{"n_layer": 11, "d_model": 160, "n_experts": 64, "experts_per_token": 2, "d_expert": 256, "d_shared_expert": 0, "activation": "squared_relu", "moe_layers": [0, 1, 2, 3, 4, 5, 6, 7, 8, 9, 10], "router_score": "sigmoid", "normalize_top_k": true, "routed_scale": 1.0, "balance_loss": 0.00755, "balance_bias": false, "router_bias": true, "init_std_router": 0.0194, "lr_router": 0.000794, "n_head": 2, "n_kv_head": 2, "head_dim": 64, "vocab_size": 4096, "norm": "layernorm", "norm_place": "pre", "norm_eps": 1e-06, "positions": "rope", "rope_base": 37900.0, "rope_fraction": 0.5, "qk_norm": false, "attn_scale": 0.125, "tie_embeddings": false, "parallel_block": false, "init": "normal", "init_std_qkv": 0.0395, "init_std_o": 0.00844, "init_std_up": 0.0395, "init_std_down": 0.00844, "optimizer": "soap_variant", "lr": 0.00684, "beta1": 0.95, "beta2": 0.98, "weight_decay": 0.061, "lr_head": 0.00648, "warmup_steps": 200, "schedule": "cos", "final_lr_fraction": 0.0, "batch_tokens": [65536, 131072, 262144], "seq_len": 1024, "doc_mask": true, "train_tokens": 624300000, "steps": 4204, "dataset": "wikipedia_en"}
Below are experts of layer 5 (counted from 0) of a mixture-of-experts language model. Rows are named router (the router's row for the expert), up (a neuron's input weights, with its number) and show model dimensions 0-159. Each number is 128 + 24 x the weight over its row's rms, rounded and kept within 0 to 255. Numbers have three digits each.
Before each expert's rows: a language model's description of what the expert responds to. This comes from a sample of Wikipedia text that the model never trained on.

# expert 48
It responds to: Linking and auxiliary verbs. Forms of be and have, became, also and not right after a subject, as in China was, studies were, -ially adverbs.
router:111143108107115136130114118112168141112127150158105134128138103090110125138114079141145136140081176131107109100166134141114132127146146158149117153154114105139076150145116111180071105097099153132125138125155130112130148122115098107147133126128118111120116142117142109144091166133166123133108094128127098141122066151133144138117098127144103162141190167136166117123099104084095167164114146139187114107146154111126139136120122120113123181090117175139136104125094156109154100164167119
up2:139121118173127132142161102096121106094164095129147128145136104129115068161129135138176137100103117136141159143108179113103122145129121095151134145107136162152109110151158151134121100141129160091164146108141150111128136133179166129135143119099096048107151115104124087132157138171141128141157098154097139136157111125124098091100090120130137161093135087156127103127092150137137101152082141129100113146108159166091137151126130125098120115153123098130126132114156177100121138109137149
up3:112142135092134106113119133125125144137115165150168164140145115150177066148102118152096164138113138094071087150145144087103117158122133083122118103137140122168109163128149136166110140133182124197163118112133089086091128136142145121126123138103086115150121125145109171112141115136100119149106145129154110109117119153145148128150111146147129166145138109165120162144119119135143054131131089134133082141104110107092151140130163133105128133086134124091131146121151129116130128158120153
up4:147164115142170097139059144169101126124075167154124106119084165140171134150117151152096135115144136121132119129107156106138130140114109093158102136155117170154136150073155162135145156104154127144131117106119129149126082129102114077115165140124120185104178143088123095163156145122120097139126120156123131119179147124145160142164119134128140163083129136133123121097124117150130129143131108130131142135111132133099098142120092131163155146127138133141101111088122134073107114135087111
up5:131194078154138139120092105109136107145111141155139104174125103153113130127092137099107137118122094142171086124117152107106104127147140143142111082145167145099137135115114102163144131116106148152155143127080077135124120146141147116117144100133074131114136116078139097074120133092131098124178146124168131108105139142164148158140090126122160145063170160123107128104109145130094154114139133154088129123142143139134128092132127164145112100141174131125137128160129129145147135126125084
up6:062109134163130134121148148147147111093145115095145154151132138139104094085158118149153143159109168180086201157100140141113116116141154097125126098125140112144102153115153131138086133137106108115136151127122106128130120102112149147163141110125114089156135095126116113130131158111140102139169111114156114102113116124112114131103131146113139116180131111140140137155171148142139112127121091121112182123146169103169129105157124103124070147125182137061128086110127138125129155118120155
up7:105165150122105123134120145079101142111096129128136120144121109082138180150117111180102072110166111130118113162126132129140109115146138101135106112121107116150169156087123094149075172120132139121122114147125129096130134121082158101157137118142112123085155153129131142130125160120112137098137107106099108162155110090126127152130109141157125116115139117113162111180125116082106119147140131130144127155097113102106149116104137127131101130118131160134197143220104172115123121145128096
up8:109106108149106116156111121161153079117140064100089143140119137115113094147099129130161115124090102122108119109135153099152134125154159103168093140116146137143136172111093149123124167127107121107127142126104154090123171113151133090142150120130083111155106139151115095130107137164109117199155105166160093101126112164123136152104100167120093104152136109157155157127139120116154102142115121151130117118113115139140139144126160128113155119097187146107112129154105111117190146112101157
up9:123102147101155144132146106118097164128147142127115151103126123086120121114108124158088160087091166138089110129126140145164200138097146135116157147150118150138090157158109121147151136146161113120155135117156130139155111142091136125101171104140112117131149131084145092102162110146121149119145148116113114116133113125130110085089078148111090127123111144150072123102129123129176117164096111119120158127118120098128108181118118140128153177117092114166077080121114109129141140108163144
up10:146172140125106098087154120092138156142116077109104138142122144108132112098162148091084141155105135127120122122127115122099108131135111154128127135089124121146154177104127116175111141104107122156171131096134122109133112048133131142141112132097140127119136103136141116165106138102129171102147115139131136150125124135123163096129129167124067140177184162154150110138112110126149150165102141177121171099142156140150099114107132144147118171149146167177123106129147168113119107157130135
up11:115120128184113123188114124079138146154105138140140129123091132155075137158132140151113117094143121129163143121128137121138095159131158112130131135108084129176120110102110113150164145109099141119117139115135102146098140153129135125175079125126111117174096191129140151144129130122135052095145126078135126117119115117153078099139120138129131112116163160111134097091099127131119116119135137156124146161130154117081125189112095117139167138095151163116147113125094087117137144127115147
up12:151162125139138102134113127094092141107127117172151076146152126129151063168102108129155110151168102138144108067119111111070129115138110124115121122161086114169120133111152067118135138104168122103138140072159135092099163147121173125159135142130133073129128097146150103093120137194150140166130104149124119142114127151092116168099099149148125129124138099155146107108114125124146122127130081161089148141103124130105149122127142130121138149096122102125145118143119117135119114148130118
up13:107146165168140136103109131108156087093141108139132128116118115125110114131131121084153130102134145123075141116104105132090124131134143113131108120105085111145159127093121097161131102109084197134147133106098161148103171078160155118141140145105131143151139177120130086156135147165132108164158144123142137176109131126112169113166135095134114149143137086124167146167187126125132099168162112111100082125131143129093131125132135135112138145120154122132137109104120168127160111091106093
up14:145125121130089141141179127101137111122172129136130139113093103115096145181182104157155114126087120120138122129154120146125151146118107108135137101124177073146127138138112150166148110158103101099116140150137124132114133146131125141107094126126089112100144118112118085160150120169114175135174158111131139151108187129147154112126110127128101116118162079116138163116150116113097141107133128089166058103138123141177148128134150124074158163125132134093131104109120147161148122124136166
up15:117157120113133162108170127147108128064105126126139095142163117120119104124137118154162159116179079162142147062139069128134158095095148123150111179128141093140104143144119115082129152153115128131102128134090094132163139087149115120136133138142132123148141136121097128127151138121152137145138154160140129141152092141148136122131164101121105128149174141149161160117118135149089109160134113071142152149153131111106194136118125122158127132130132132150166142165146154108110147150182139
up16:107120164113163097126111121152164144070065108136200164122181130160140131141111108127121110117089150107126183132098087130116120156122118105136138119127125089152122169160172097138135110147087144136156169103110134104120152108150143134160111104125099148157129145089136142114120127168144151139129132162121138122139146139158163162156129116153084161149135109132108094169095128109092103110149126147146154120128139128092144116122136158126148125104109137077088138103139118107147124152106139
up17:131142117178130127109118127113114103164080105118121127169120104117144120167114138134131119125171139113132101123144099134111116119134147132130088147105150141155134165116162111102168100106082142149133101106151158110068135126097151126124168101151153100094117149126150144134093137140111149137203152095119132144126084075167138126137095128109110079162125143154106127115118112079127104131098120129117141098122138146151190113088105115126133119168133173126146076111161110122146109130119108
up18:115133097134156126133125142116140146122135092130159093148134115127095154084128125130170100127107152104161126083142103167101142157121124153093133085100147140114152120108128122165081092128104092133137112173091165133077130136139166138138101170098092121163120134143127094129106155158113087144093103172156134149096106144118120094142114159108098087118111120101157132155149127143153129138130112142135113098118136089099128100135124112157142150191120087136108171135111146098155134106163116
up19:113134111181099154121186141095140109086122155145141120118101136125121118147159136128108146142103134128118102058111113120110164105175118148147146119150149084133114129144081128154130174171123157075124148113132107114179131113144103131089146110126099124119157106154145137142119130158098146106148089158146131127122121123115122130130089107093111134131078115105067156112131159124116132148148126067105092151158123151131142163162169084150118154102115128121139101121113129145094129125151125
up20:104164161151137143147145128129121084118119159147146132159131157118125113191147128118143177121122158124118158148101139151190182166111090121147133143148135124092166135115128096144123123188125150163150162095111138119131128079122114100075119097162119119064127111128135148118069106144127108100146123162153137111153098130120139108128093115126070136117132145151155135097134078111100142147158130118129138138155137096136094109140107122127146134130105122164152097104124138093111123119109120
up21:116136125104126125097110123123116141139138149153166140128102158132177136137141116184117112103122152121125111168122122110128098119126149164108098158094139160087098132175112171097124179136117104160121086133159161147117111163092153110148104120178167101158150124133156149124135092114146104105138115141108091102131118144114128089147117150097155158142154116116146120160091131126155126169131132154126153115152144081119139152120129098155210114113124135159104159088095125097123103123113116
up22:099151107167160142140145128110143110144119130159132147084118136119136098149159161179135107114102147128125084122127167120118145145105102085169109150100130160145105118108132121089142101100112123174103153096141136112172132088147127101119149128130152127084134148122131097089136151173102113147123103137099134114154136127156138105112144073164105114124088141141173135137134117114130154104127162097132129136103105158169170114166144138127118133133095119118145103145118143121125145086185055
up23:102175096124089110146137109139132109160138102123097127099116148144113139142156122172154143120069107145082118129157098161093128113080145129120162159111182125177129120160146151141121087138129159100136116145126145149146104080075124104113105120164119122116107132150133095162153161104170151142128136080130140086156128089131140127122116125115181115140149163134102124115100152117137109132094136124110113089118136119153117132103106159108120158156136144095165165149079144143108123138119121
up24:130186117128154131180125139090151140100102123117129097162171116161129127125135137142120134144152118127165115111108135106145093137123118176128108119143108112080146085156138131122105130131117141073091117162155178141158113119111136115105152139117142130073143125115123125184160136081191119100160122156125108119128124101136102142107145169156089141093139120140154148118124150103119164145163133101160098118129102112127149123152092148164125099088127140165107167137113141098150100138163135
up25:128080148114085096125095169158158155117141164080124105163115082140126145088124136089153182125147159151136108101138151133158090144146116133118140086102158095127074139132122154141128137124122126161133106134146155121181124084138138120129141125103126148109087125144105125099082145127142146142142139122171149135164142119119124087166125124158141142091149170137138187138128164099142122124134141115128105121112124121131116078115062101160121155133123130128130107090129153148127108133122086
up26:128102117093164106085097165116103122129132106186162113105128110136185112129121132130119118119129102121151113137094111139138106119126146150158112121155111136154155145117119100095112126139128136194152120109124139140103100155089136152129137099162212116133109157153140122130114137130142148135156114155106163154118101144111123108155100130096156152092114115141155071179122114116083105194100096127128148138119127100140159094108108117159131127172114153142149096139151094136137106121144125
up27:076143150127144086114146183124120095104151122168155143090148125122185085134132124172122127148091125154141131094104089110109087122140171100157103130109136116136150148136142142148117116125139128132150118130112132154147148094151122159132095118086134147187132154151141115115156144191157101112139138130089119136130138108150154089126125090102146140108148098127135146121110137096137124117139145117122171132124099126121164129094133149157135123169164146162158188123109136071135099149133099
up28:163110139121143098157139144113129150159139140123101077138115096092145148147103168163106115142110136171150140102127147085127169128112104103118121157141182150163088127151134157150140122125153127150143162086162140120066071131156119139157144171111139109103107168159126103126105076151110113131098156144156122120110127134166139118101137103107132151126121167091128151163121146121082150145100108078122146149125098112105088145117149164129122155098129132111108114118118151123123099146145152

# expert 60
It responds to: Syllables with m. Word pieces with em, om, im, um inside words and names, e.g. ceremony, temporal, dissemination, Tim, Tom, often near non-Latin text.
router:117136114143142117125099100091163091130147111117163134143131112154117118147155119118131123105111106085106096102171129152118121153069180144144133122133063104146080142134138118140110148139107141127126099116122125143125079138156162110152092159160139141112106131141103142112103131101199164127137170158159140177115108153117121191103142105103112127110095122112112127120115092112144115145168113162121101145131112119191153138128153137105105148101103118126154164121116150125124157139094154
up0:141086177128128137104099095111096087109094164145118128077109068152136112144088168103162109080115133142140103149141142097124114117113182130135100099135094127100076111156165114130174124127087099121162138128153114126131081121178109128121143141132152096126135102145139140115102091151158105125152107120117093132080132092085111162120134126089119154166133126127137130132146135139150135145138136155096146093134112123151160115154091112122102158154123117127139163140131128139111149086134129
up1:132161154128097127150135094152117134086148145121118151077088106162158127107132104153127143115115130126096163112128117109152139133116126103138137112089088144137091119147141150125169119104108081154150149145092172091120123160122144110165123160140134110095125135131134154107122153175115110108152150128119122129124138163110118147150170174090139073125097088107128162097136113137138115156147121119126094120169132132155123124162153105067092149139161120114166068150141085134132130093152133
up2:130134112118119152117130110033146148115165143114153124130088145154153125134125148157170163091129124115149172070142117170136122136172096086131112153102117099146140132177144116108114119075146099129129149118148144111144147096162131132141137134126097139086130108165114082112090136116178134121129113145115136149128098113128173143154138129102144092147118094128098152126148134149126171125148153110099073111094127097106130097139114118122153143105093108143113150131146116128108107167140113
up3:121152100123115099145170124115153199139155106168109142139125140120150123129099099105099127125096124103152098137135185103149149163153151139132074132144129115105090156135104097097122123119175163113121155129135130165143121122141141143096113097137146087126132165130111170098148110132130169146157201119119122109148102125147138107111132104118155123090110135114160101135117126117179116131115135110152132162145140156106160178164157119101148139082126108093145114126127148162121154171124147
up4:091137172134122092186081149137132110125119111155134106146150116123137101140114146122184108105123136121109097152092136142121165154094124110120147088112157140115121097140128160138118128100118117099149100165126118120142104145164155127159141141088157105159095172112133129175137133149118134111138128137131107151148156117110122141092162166098129148132086105130135125077135112142135115130148045103126109094158104124068161135184109150131120147131114117134144138117122146088137111082109156
up5:164150126134132134135125114149135146143133146149160126129109128196112120127108111126101129133144100117151056093143104152108100136130141159119142118128109139180172113073091158114161108107107166084155090093103095148130148168140140115140106112127137150121126167155113163169116153111143183121134121184138135154120125160096136136098142128113148101147133140126130145117106109126161156142138100136149112100130100080106126101108127109092124113114128102081148138135184158155127149127112086
up6:135136126109139135111158127079173133140116156099127121155121128151077126102179151140139164086120125134098136105126151127150170142090124157107135098090134146114104128171085078161104147126155135137136120117130133153154104117155115138131071110099118128117092125137112165154105166137163121134125100124131142130113114159161172147100150102132085119128126120101126152079116116177116147153128121157076105111149129130142083160117179121114114105139109107115176112143143142173128129100160103
up7:133112097140134177094096081106125143112131150119112144160158150105158139127157133160219130085144097117093153115137140119114120121101126140095122111123104103168104129101105133140115111095127123082138144101155119162117131130104100099179106177126148090135132142124156131116128130092147136118143128209121126115119169063148144162126115142110144141099159131136103077161134137111141127121148093141142130116142149179128141142160135145136095151136114122136123094133133154114116139136158133
up8:124148135127122083160100116129111179130123075126117113132098140111163096159112146086121105126148087101110098117112155113121163131138140147116110131130166117092095137077161143162126122129131159144056076153091104142147153148143144101105119161111103118154127147132181125110124121122122159146081141174131067100120119157169120140170109132125147125076122123097158124108129115126150141144137120148144111102138127072126109149112127139109101135137118087113097140092136141140130154122097115
up9:125143140082123146119064121110148108128085060078157093123101131154151137103127090114170136135117076144125117138128117121143097164143130140135106155109103121119072093129118140145104143129128160084145097142128113087097163135153174150139107121117173145105110117118099111144141123125125144144114139113148102118133092120112123110080114158127124119140148122152114124085116101103118158110159156119130103134156139153100130119101085117144118146154175123104149140169124172126068134164143127
up10:151127115112158116132116143133127108092110094129083116141125101108104184102116181143164119141089109120137141150155133133106113093119086093165133130115119089188079113103145113098178148132123102133127107127125094125163122120151109136116123131149132126118127148147124091173186168141197122140177131123124144110091110148127114096137140125132131105113095122151152171136122099119153153116142132137074104112101150127150099131138129110153169109114088162122146135104111112147150164162125142
up11:065157133158105114115082088147114142107162105116143097173144123139130120177136134133174079115154134128103136164114128124098114158143115104114081146171127100104135160120112132113119156104149134116170138106103145119111101125160122075108128136111173116116144108107116140080115102129143188132123139149144097128115135176134129178092140144160125134092146127102148115134092127091112146152141076139141102109151148164139136134136114079178150124131154127139122155128134142098130096111138129
up12:125160118151135147117109127113173124128160133154120110101115121156143128146130094080170106127144127136130149109147134138126173132135133162139122140093113091113099117133123097156117120165114141108117119093119161134163108142134162126121132110181112111118078118161094143159148123149201159162124128144151096127121114152126086103098151158153140147109145088147099113119105134029103105149170102165106090152140125122164113129155133105121106121131163131120104137124090146157134148143103129
up13:126125116142139153136131093128180171115143123096118121114102122135130153165156099109149100144084137122127140125073131108159121140095182127106099147115103167114157146105141139126090144131126132099142137127145103119116101116135139101117140125141101149168126096126108143126106142142149171114141148181156138144165121117092095134135169134120116130108115124130122144112084159131095131137113123174153169129198127174121089181160167130147162150156118140138124135085078094126083129115095120
up14:129114115145121145108118154074114124152122113131121109142117112139146119133123095122125166106137098137097116124142116151144120092132137143145150154116116100138061131123092142116130116111118101146097099116109075147126134102151154104146128124144142148111075135087155153138128166110150118112107157136138142139148072158132084163112163144104119071168166128103103166124075121144172160137089173155142150089111090144130115132120115088102107107143167108180159111122126140150097151120108148
up15:169136157135122126175101147134143165131133115186158133138180137115155137113133110119137152119144122128141119091119109127152133159133135126111150118116108163095070076125123140127124131125089107115145117120111162137164100146153146111177075174149128132119132150191126102153078140090130112190144135147125126136125127126128106118085100174109150140127133148145175152154080145140173107146138114104129088139111145103142142090125149136125125096158109115144126154111098093157156121129107113
up16:099112136133107116168091162105123101114123133102176108188211128142128120117140131140147081136124138138137114117146123141135127108113042117129138143142105117124146165138121134125119127113166078090099112108128103131119120171157152135135088141066081131107105107178098125122133138121128147093128126159129135126140117125164114152099124164115101148157136092150140127104143160164096136162130127145123109115110137156104172114130158130113115147125153132121131086134116162130104099153110168
up17:142088132143101140088113146131174139132175109140091158090116063081161132145125080114142159144114115136112103121084169133117148148138116120176123115118112103113150162137141065116134194157054137135116121154148160175120114130111138104146140129171121119138092123138126116157142160112142120167116175119098108131107121126152130168122122129109134146145134111099106113126110128147141111139107110126110156099114147142129113169113130100153129147100108154115138107090103086131101138119098131
up18:114164112140165144158085167127135147100121150123096128190117099097117147122091136162149161097120122124139132149144112130116140162146106165149108158127070112164141132133113116103086133139134107131136149108096100091101112114146127152092160181123138134116145145132107111105121120144149106116116138165146157164159098082133117189109151128096112144140093103141128132125100129161161168110128130176143116150127104120146181148187102127120097127113165105111143135135106132124105134107110170
up19:141140126159131160081089103129122075114131144123156079101116092087114126119121121107133150114132158157077103143127136166148129121099130142158109120135154102131096125141124097141145104127153120183143127107111141122133137156164160101136136133142163154146107090152129092134109154144162140127132148094146156092097119122136085172152157123121113143107158132086169135096111108129151154144142166120079119124140125163132082144122069099163102113157143131146187148141100110106135120163114137
up20:116116134096119094158115104095109155146126095126132126197108145112097103175135168105157140146125152121120121120089185129105146162141165091118132127091140110138153137103139115127117163148114149143121125112116112060118143180136153139144117154084124119145083127141142109118115124132121148171183147122088142135084124113107137154131082116098179114110131099136141128144145163194124124132138143104127146151117111095129173163134131145116141120120110118131160116078129119124108132136175147
up21:115113112123121122156116148113117120162159129101150152147135140130097126097129152094110144124120145095083085166147164109084130152116142087139093136088106150139091148170117125095137134075081114105148121118184122168152136153163125152141099121103141151140138114138102155101131129094153128116185147127164126128085087146161157100095158110139110123104145080091167128165122133109107100144136122165128121122149110160104122128165114149164102127119149129098156137111089127146134150143138156
up22:109137124120157107126115091098112128139116114145087129103136124148100085184105097123115093131129148104123096148149181111126126131096132111117146072125075125161124164084113138094111141122101046096121159122085153073125150142133131101144150104158087137131159112123136139107127152115180133098147136129120146129134102110127157157131115115090161159140141097129089140131158108115138110124130116145147114154174109128155139133164095136152104146107140145110148135117147093132119162121169160
up23:152135142121137115122147105129170184119108098121167159159139120112155144078154131072112176108157099116127089124115138122097159128088165101152126091125102143138103143121111141117136127128102131084106142114149095169139122189152101069140145161161181166137099095151106159155062107110125125114138151135116130139162129162118157090116149127139148127154121133125110101108116122122159133141130105115121152156126146131118128156103103108135136155126153129118150123079110128103139089132123159
up24:179095163125123094135087109103168125100129182091111135098143113147131125122103134103106135109117152100110123135143096168103139134080154190138104098092136142115114149157117120135088124112110139171125106091162116158120122124163149124116086150107127150166134125114127193134115115117151139129121151149134129138144151146121093112117082151132128142111092093130134115109156146150122134107064142149117120162141089142120124158129110118147160155109193136099110159102117140133100127109171128
up25:109125081159122067126117134112139106110133127152123123125138145104120126158104101108134084129119099121118105156144114146138160101079101136139128122126081104142084116106132124135104149160142128092115159151128137128093119174112133068133136088145151100154139119120160110135108100138132165071122142138087130129133110130174151149115113170140156153123177102144108113136098145143130107091119105150161133139093164136137130118081183121112095158127095188084119116154138118101123104158132130
up26:099121127134114166113143179098174116155133091127124142115146115153145124093104115136142143116102101065140100130112145124119112153116101111090130100119104128111129115133175137138150106129153135120113103158139111130112095142154118112136158115173152121139127128132130153137090067117131138138164132172166160144134146133165095134116163154083063163090152109125100091119130123135121165135120165125148169121149152082141162103118129150117123160120176124087153129123111163075134110152150126

# expert 63
It responds to: Slavic and foreign name pieces. Word pieces inside Slavic, Turkish, Arabic or other foreign names, like sk, z, ić, š, ov, e.g. Krasnoyar|sk, Kikvid|z|ensky, Târgovi|ș|te.
router:110141136122116132163074093082131106088123125117115124104128137146125149115170092140111144140082105147131098121136136129099110101136164126146140105109115148126128156127111095138104120082128124127090173150109124117077141151139115139147086129153085128126095145150146183128119129138139125155103104191171176192142141149129122126124122105126135144094106164145153174104125128133149158115179133151147153141120172097159147067098109129115096126107101111131134120108121144136152112118106097
up0:127140151136119079141064146112114109121153126182157101127108112130120101123134151164136120159107081106136134131148134081129127099142170153128141145069096089131117172161078144111123097119125131139126131143097097135154168195141109139111102110134114135139142149114134125164086103143124111122120141125148117097144159178109122109146127124144135155156122162126169139089133100138126144146136084118074122160098104110173127106140153108123109096139070116110134132141129122158125127144086135
up1:125080156118102106090134108128120116131154125161135143129158153129131108101111120126092132143124082080148119160124120133133101116178124103121108148121127115080156142110117111127124126095112125167093165172125113159156091133126128123132133169106118163124113155158094158129118181124119137142131091126121120148130148157120110135140080123092120109101153171145142169171151155101155194148083116158163116101124129156146144122130100131105102150135083069128132095148088161123137132107141109
up2:134165121123069138130166122131126165149132152108134125152115100126143100100148150124145139133081122148130142131083120169118104100113108161182116091085134138104137122083171135146144093136131155127100138152127138119165122165151148111140084135148186155115120114120132164102146118104152095174133125154085105164171147116181109140158147133127171138115134143144165121126133112102125122135159142158117134141169108087110125105095084106140112120081108146136114120123107103151171122125153113
up3:124127139188171173139115144090142119122108124126139147109134136105104111132119112137084112139141129119099125122154144106121112076118114117109140136094133153151120143169070083133077115082145116163111131161092108092145139158111161146109119160142139145164169096173129120103108161132094106174118146127130143194139124136112106096138152107141132108137105136102189131113143141077140122113114141171161111154130129148142161069144132117137122134149121095134115154148096147102125139122125130
up4:135145093120128159162167111092156126051103140100111148121131125124135162147175118154144109105150127112120135110107154154159133115165126114130127125124099115117113176158122116114107176130131128128085106141122106153123144139131120141091079152102143139151129112132133127115124113105094136170104123141139142116173104121087079107137096118113120116122111133123139118115155160118147097091177107162145134120143124077155174100124167113106176105145117083085127095107115125164116097122163170
up5:100162151140109182166079102094111141115140125128101120098121165136107138142149138168101129138112078124175132159105134139104130111136149145145123092124144126130116161098128121133097151144115162120142142125128144139143095091145102170164115159134107140128144105096136154103088155114106130085116176114132121128166123130104117145180087129170091127118115096167150121060091155103146171117113101131156136139086150113180159122143128136118117119116146137159112149123134117149085141117146103
up6:107127154125138140106127098109086091137135135149117132100126129150133170087146091159120100165108122120115092168112133148110122156125157068181093115101089161109107123147072110141099087120145165116092100124176125107141127128118110176123082167122130110159111153086122156124111154139138153130129138142129135181146148135088134125128101150126098078110137142167112137114129107097147183117137119160161139138101177132110151109115136104132137122116110150097125103147131148119149127094143136
up7:159133109166187109097077129124120125111128139145096130130116093137126180144141174089168090122136087119146128105137125120156126146198162184128152130161152089121105147145095168099091098125098127132147112157105128142134140153121117126111146117174117182126144152135123147140114117092142155128117124133171154121187096111081091139152158129102121133117147115133116119129108093131131132116154149115141170135111120140113121157084113131096101115143136108157122140149129110113152097136093135
up8:135145110108091144138137129163139111137129109092118137119142133139156138104132089103145139137132135137143137099121149111072114160125147119155118125169102130122154145077136138143150164099096115117135186127139149169122132116131111134132109082143124139108139171119118112117168141120120148160118129111087145130114095078100079143105147102134150103117091118120175121169131102099159161081123139131118137108140118146192139098125093105130132117113149181136122117186086146078144155179114106
up9:095125126162090084133112064157156165099126136149129105150172156141162133071145107153139101137112106152147102096092141147134110133133140173116146079099114106122116159109148150131124128109139124136104115123164106146109183103152122174153100166150163144120104143159118089123162134123126116156097159160159170146145138102150123133142114141162108092144139139111134129116151108141159136121110149145099124151124112138136121075121115123124108147165112114139183107145154158142145134100167158
up10:096091098126138106159101096107114110117136133132121140147119145094132085157139115099102157140106155131140099146149130159142117107147119092179175091150160114120110115107094103105116116145149092155090160131109135085125124130135138121135138131114146129102124149127126102162149140105113107129183109143111162164097113085148096162143136112107154150142118138155142128115131142168123145101159134140192121163143191155183171106086122097151099092096118136108135166118132151109137119100135141
up11:144141136122113076138137121122144135138122117100164100128141157122147088151128109172186161106162155149080131107091132076121121089148161143146113140157104181129154146133126149104168100094126135134066161115069109123113116148174110123110104142138119096131164111148152174115088166125128101113133062128155118141164123092140109107120144160110169127106117130130115164126122150150148105145171128145096100135142145165149139146100144146147110110123110126141142131143145126123140133120105133
up12:133123115116145149170100134160156083093106119103178164121101132091119115101109170096130123098112079141118141101108125122118123137114140182157112127113155168123126130074095111163152168136099161072104168146123102127094118131134113160147141167114156116145087116144126186163143094155105138122128175117162117140114115105117128113133120128161129113156120113135133108134162109115129165129128105142148060094175152143120141123149136120105078133112153134122107144135104116131100131114123120
up13:110129135134127122062082084140131136086077134124127151115092127136132153132127100095131111087133119136121154133118119108156144111156127111123154106104136153166169129128120107099123101109146131130175122118138092133128199162139125158111106154120112149098131136113118134120100151145109125161108161183166178134134140130094140095136089161124108154158117144147119165112107170134179132119144147166120111150130151074136172125093138127125096086125146079106120139102130119104159144108146127
up14:094148136106141134111125088112081146137132112154120087130139140125099124122140119117093131160118074133150087123166106121122107111119182137168108160176097116142118116163105118172087105101146072138130180150067158146140123157130135137141132143129106149132151135149133095090116099110121149142137125113121139131140107148096179160146082099168190154106135102111136095150125083126084134137159099117145161124147147144120145126112155125128115127103133111161122137152134139116128121135157090
up15:122135126109126114127142111121172138153163098125116114095074136142179163115177126100126080109148137090145120136119167161134124098153119149181105161145124156141135114081097149164138111135121135117091148157144166120150135131090080097098109130131146137159091098166179150119134107105122151136101122116100147152116140125097112114132103108138104112125111104150114132125151150090125150105139140175164133136159165157132123135150143149122116080134117163122177097133134119147117166167115168
up16:136113107148115105159112149127148137149149112123144098121157155117120148140177088083152106092118085119121134088104139095107157119124144081150147157118116172150135116179135100114145152114105147178150145114131159088163135154118094123089127119152149150122111126096140146118131130130112080148135080180134121138127118152132147143081106111150135082141125186107129083120116124119097170101127098152136109097164137156128146163129130171142142124128138127102182115095111129118140110158099111
up17:104143129170140107129067152157124096173099148072132124172102103108122108104121126143111125105108141150132138108124123146094108101164128094145122113142139120115133133142140172172120105130131100113152133137126073164123096138102112131119113107128098133162107157165148163139091125103155147145099125129132165111125138149127145116103117117099112128111160126139146181149139157146157123143165163051149120126139058128122123148121087143137091127090177102134101133132158141113112122119106163
up18:131106108121167162115073126142136118129135125143080158149139135100122154125125088174145166091166114149150136096085150147119123144137092140128153138148150141135121151122112135114087122106120084163092167114106123153086102144139097174152135119093108112137193139142165154118110118081093121137142120131112132081134142138135129131092151114115128174128112146099164196124128125105116136139174131146125154145079141119094158100124111085150118136136125111158092100129119098118107121134120130
up19:122134123173135120100125074081109112113188158152111137142124125176148141133137137108159113154131133085122102101144167150105138156157126113162116142121154131162127110102104125097126131117120184192105081161147122183173146125105113132144121127164147139130150105131106105148151096170122114091123150152128130083123142138105112112138090134109128136109072086124123092161121136126126141129107138126144140156114148103150157110081126097125136125156135090124147119070137145108137151099145138
up20:123140104125136138129113113096151140131104088102113126142164092130155145121106115077089153138074109158138116175163127158135145086099169140154100128101100127120153137118100132094109131137088167119132140139132118124158090145124125157147112150114141136133135105141111158179095137086128090169080153137132124102162135106124123127123104144151156105122116099087152109168100101118137127097137148145156126143101121107153142090160130138076124149137089153115159124123120212131156139128141141
up21:137137138125167123179082145109115164165146133120109117130134161139136170097135140083109129124148102104151107110132120126059114077123153130183137132122104127148176098105144096184113115129114096147133146131142131139140092109130141094163096136112130099103106114151159169151138110059141135115122097169121095123128111109138144112120163142178141104121099167132134123083146140109111149126130134125126107112103098158169090115150126141141111161116101103141141151125129104083147112128158119
up22:145130154169114123136143126113128159134146124117159099114151097086132103148147116092157102156119172158163078078110136093122138119132148107166145109133152168115084123138103105157146117153145134107090138121117126162117110138164093112160112153180129147122170180134098130106066113139139126140098139164134101104128120133153157117117146148100144172138128143137146107113111119134138159080125130110144184136172153101138114144149130146108078117096116143157107093091110099111114126111124112
up23:177146094109078169145129124107121109130135120198129146132131133119092141124097106097098090104125153116113105162106135120121110141129125140122133074123158159173119137153126116172117116105104131165121137151136143113147104126138172094122127142094108145145131132135118181099133131095128103159140163173144137102126090116140101136136134138176146134102153103118138135128163115128141100102118092107115118092141134132143102155102153102125098107094160085151091110107128093111202168123156126
up24:161154111131130148116122143130152128117103152114104137130168135153134152136157147112132097103126173135110110130165172156096135115118132100095130085137123129111129160107075132122137152096134104090165145105197172119090143122136126105177101094141086139100149118138099110193173136113148148133146121158123149116118119081128111115129157122103092151079169108139134107157118107174085141129126105150117122120148118153120137175133164148114135120151136125135115111160124128116133110086086165
up25:107108145132145107165134196156127173092138162075127123135110143168128141100161126136126128146171126112117149156125146113096105123107152129097152129132141126130135131078086118128070105102142107116092158154147095190137100140161134161122114112132139143143132135103132126147124127139090126126153134145157094162133138121102145157096159137097118130114123107153124146170170135130118159172129140157147143114103093105165139101110132083127092125163121126169148171118097100159173126116151132
up26:140157162103129119164115076087147113097141143141117105094135153102116142148124099101141112131140124130164093139118181117164116153120132135107150168117167135087114147111095113145141145086106108107133143183103112144106147136127175119132126099120095132168138158110117133090154078140172114137146162096139121144109134144142106117125164092166095135135157103107124116096102124112166088096161076126119121099135113130137130085116136137146159068173152118113108135140145136114104139160110113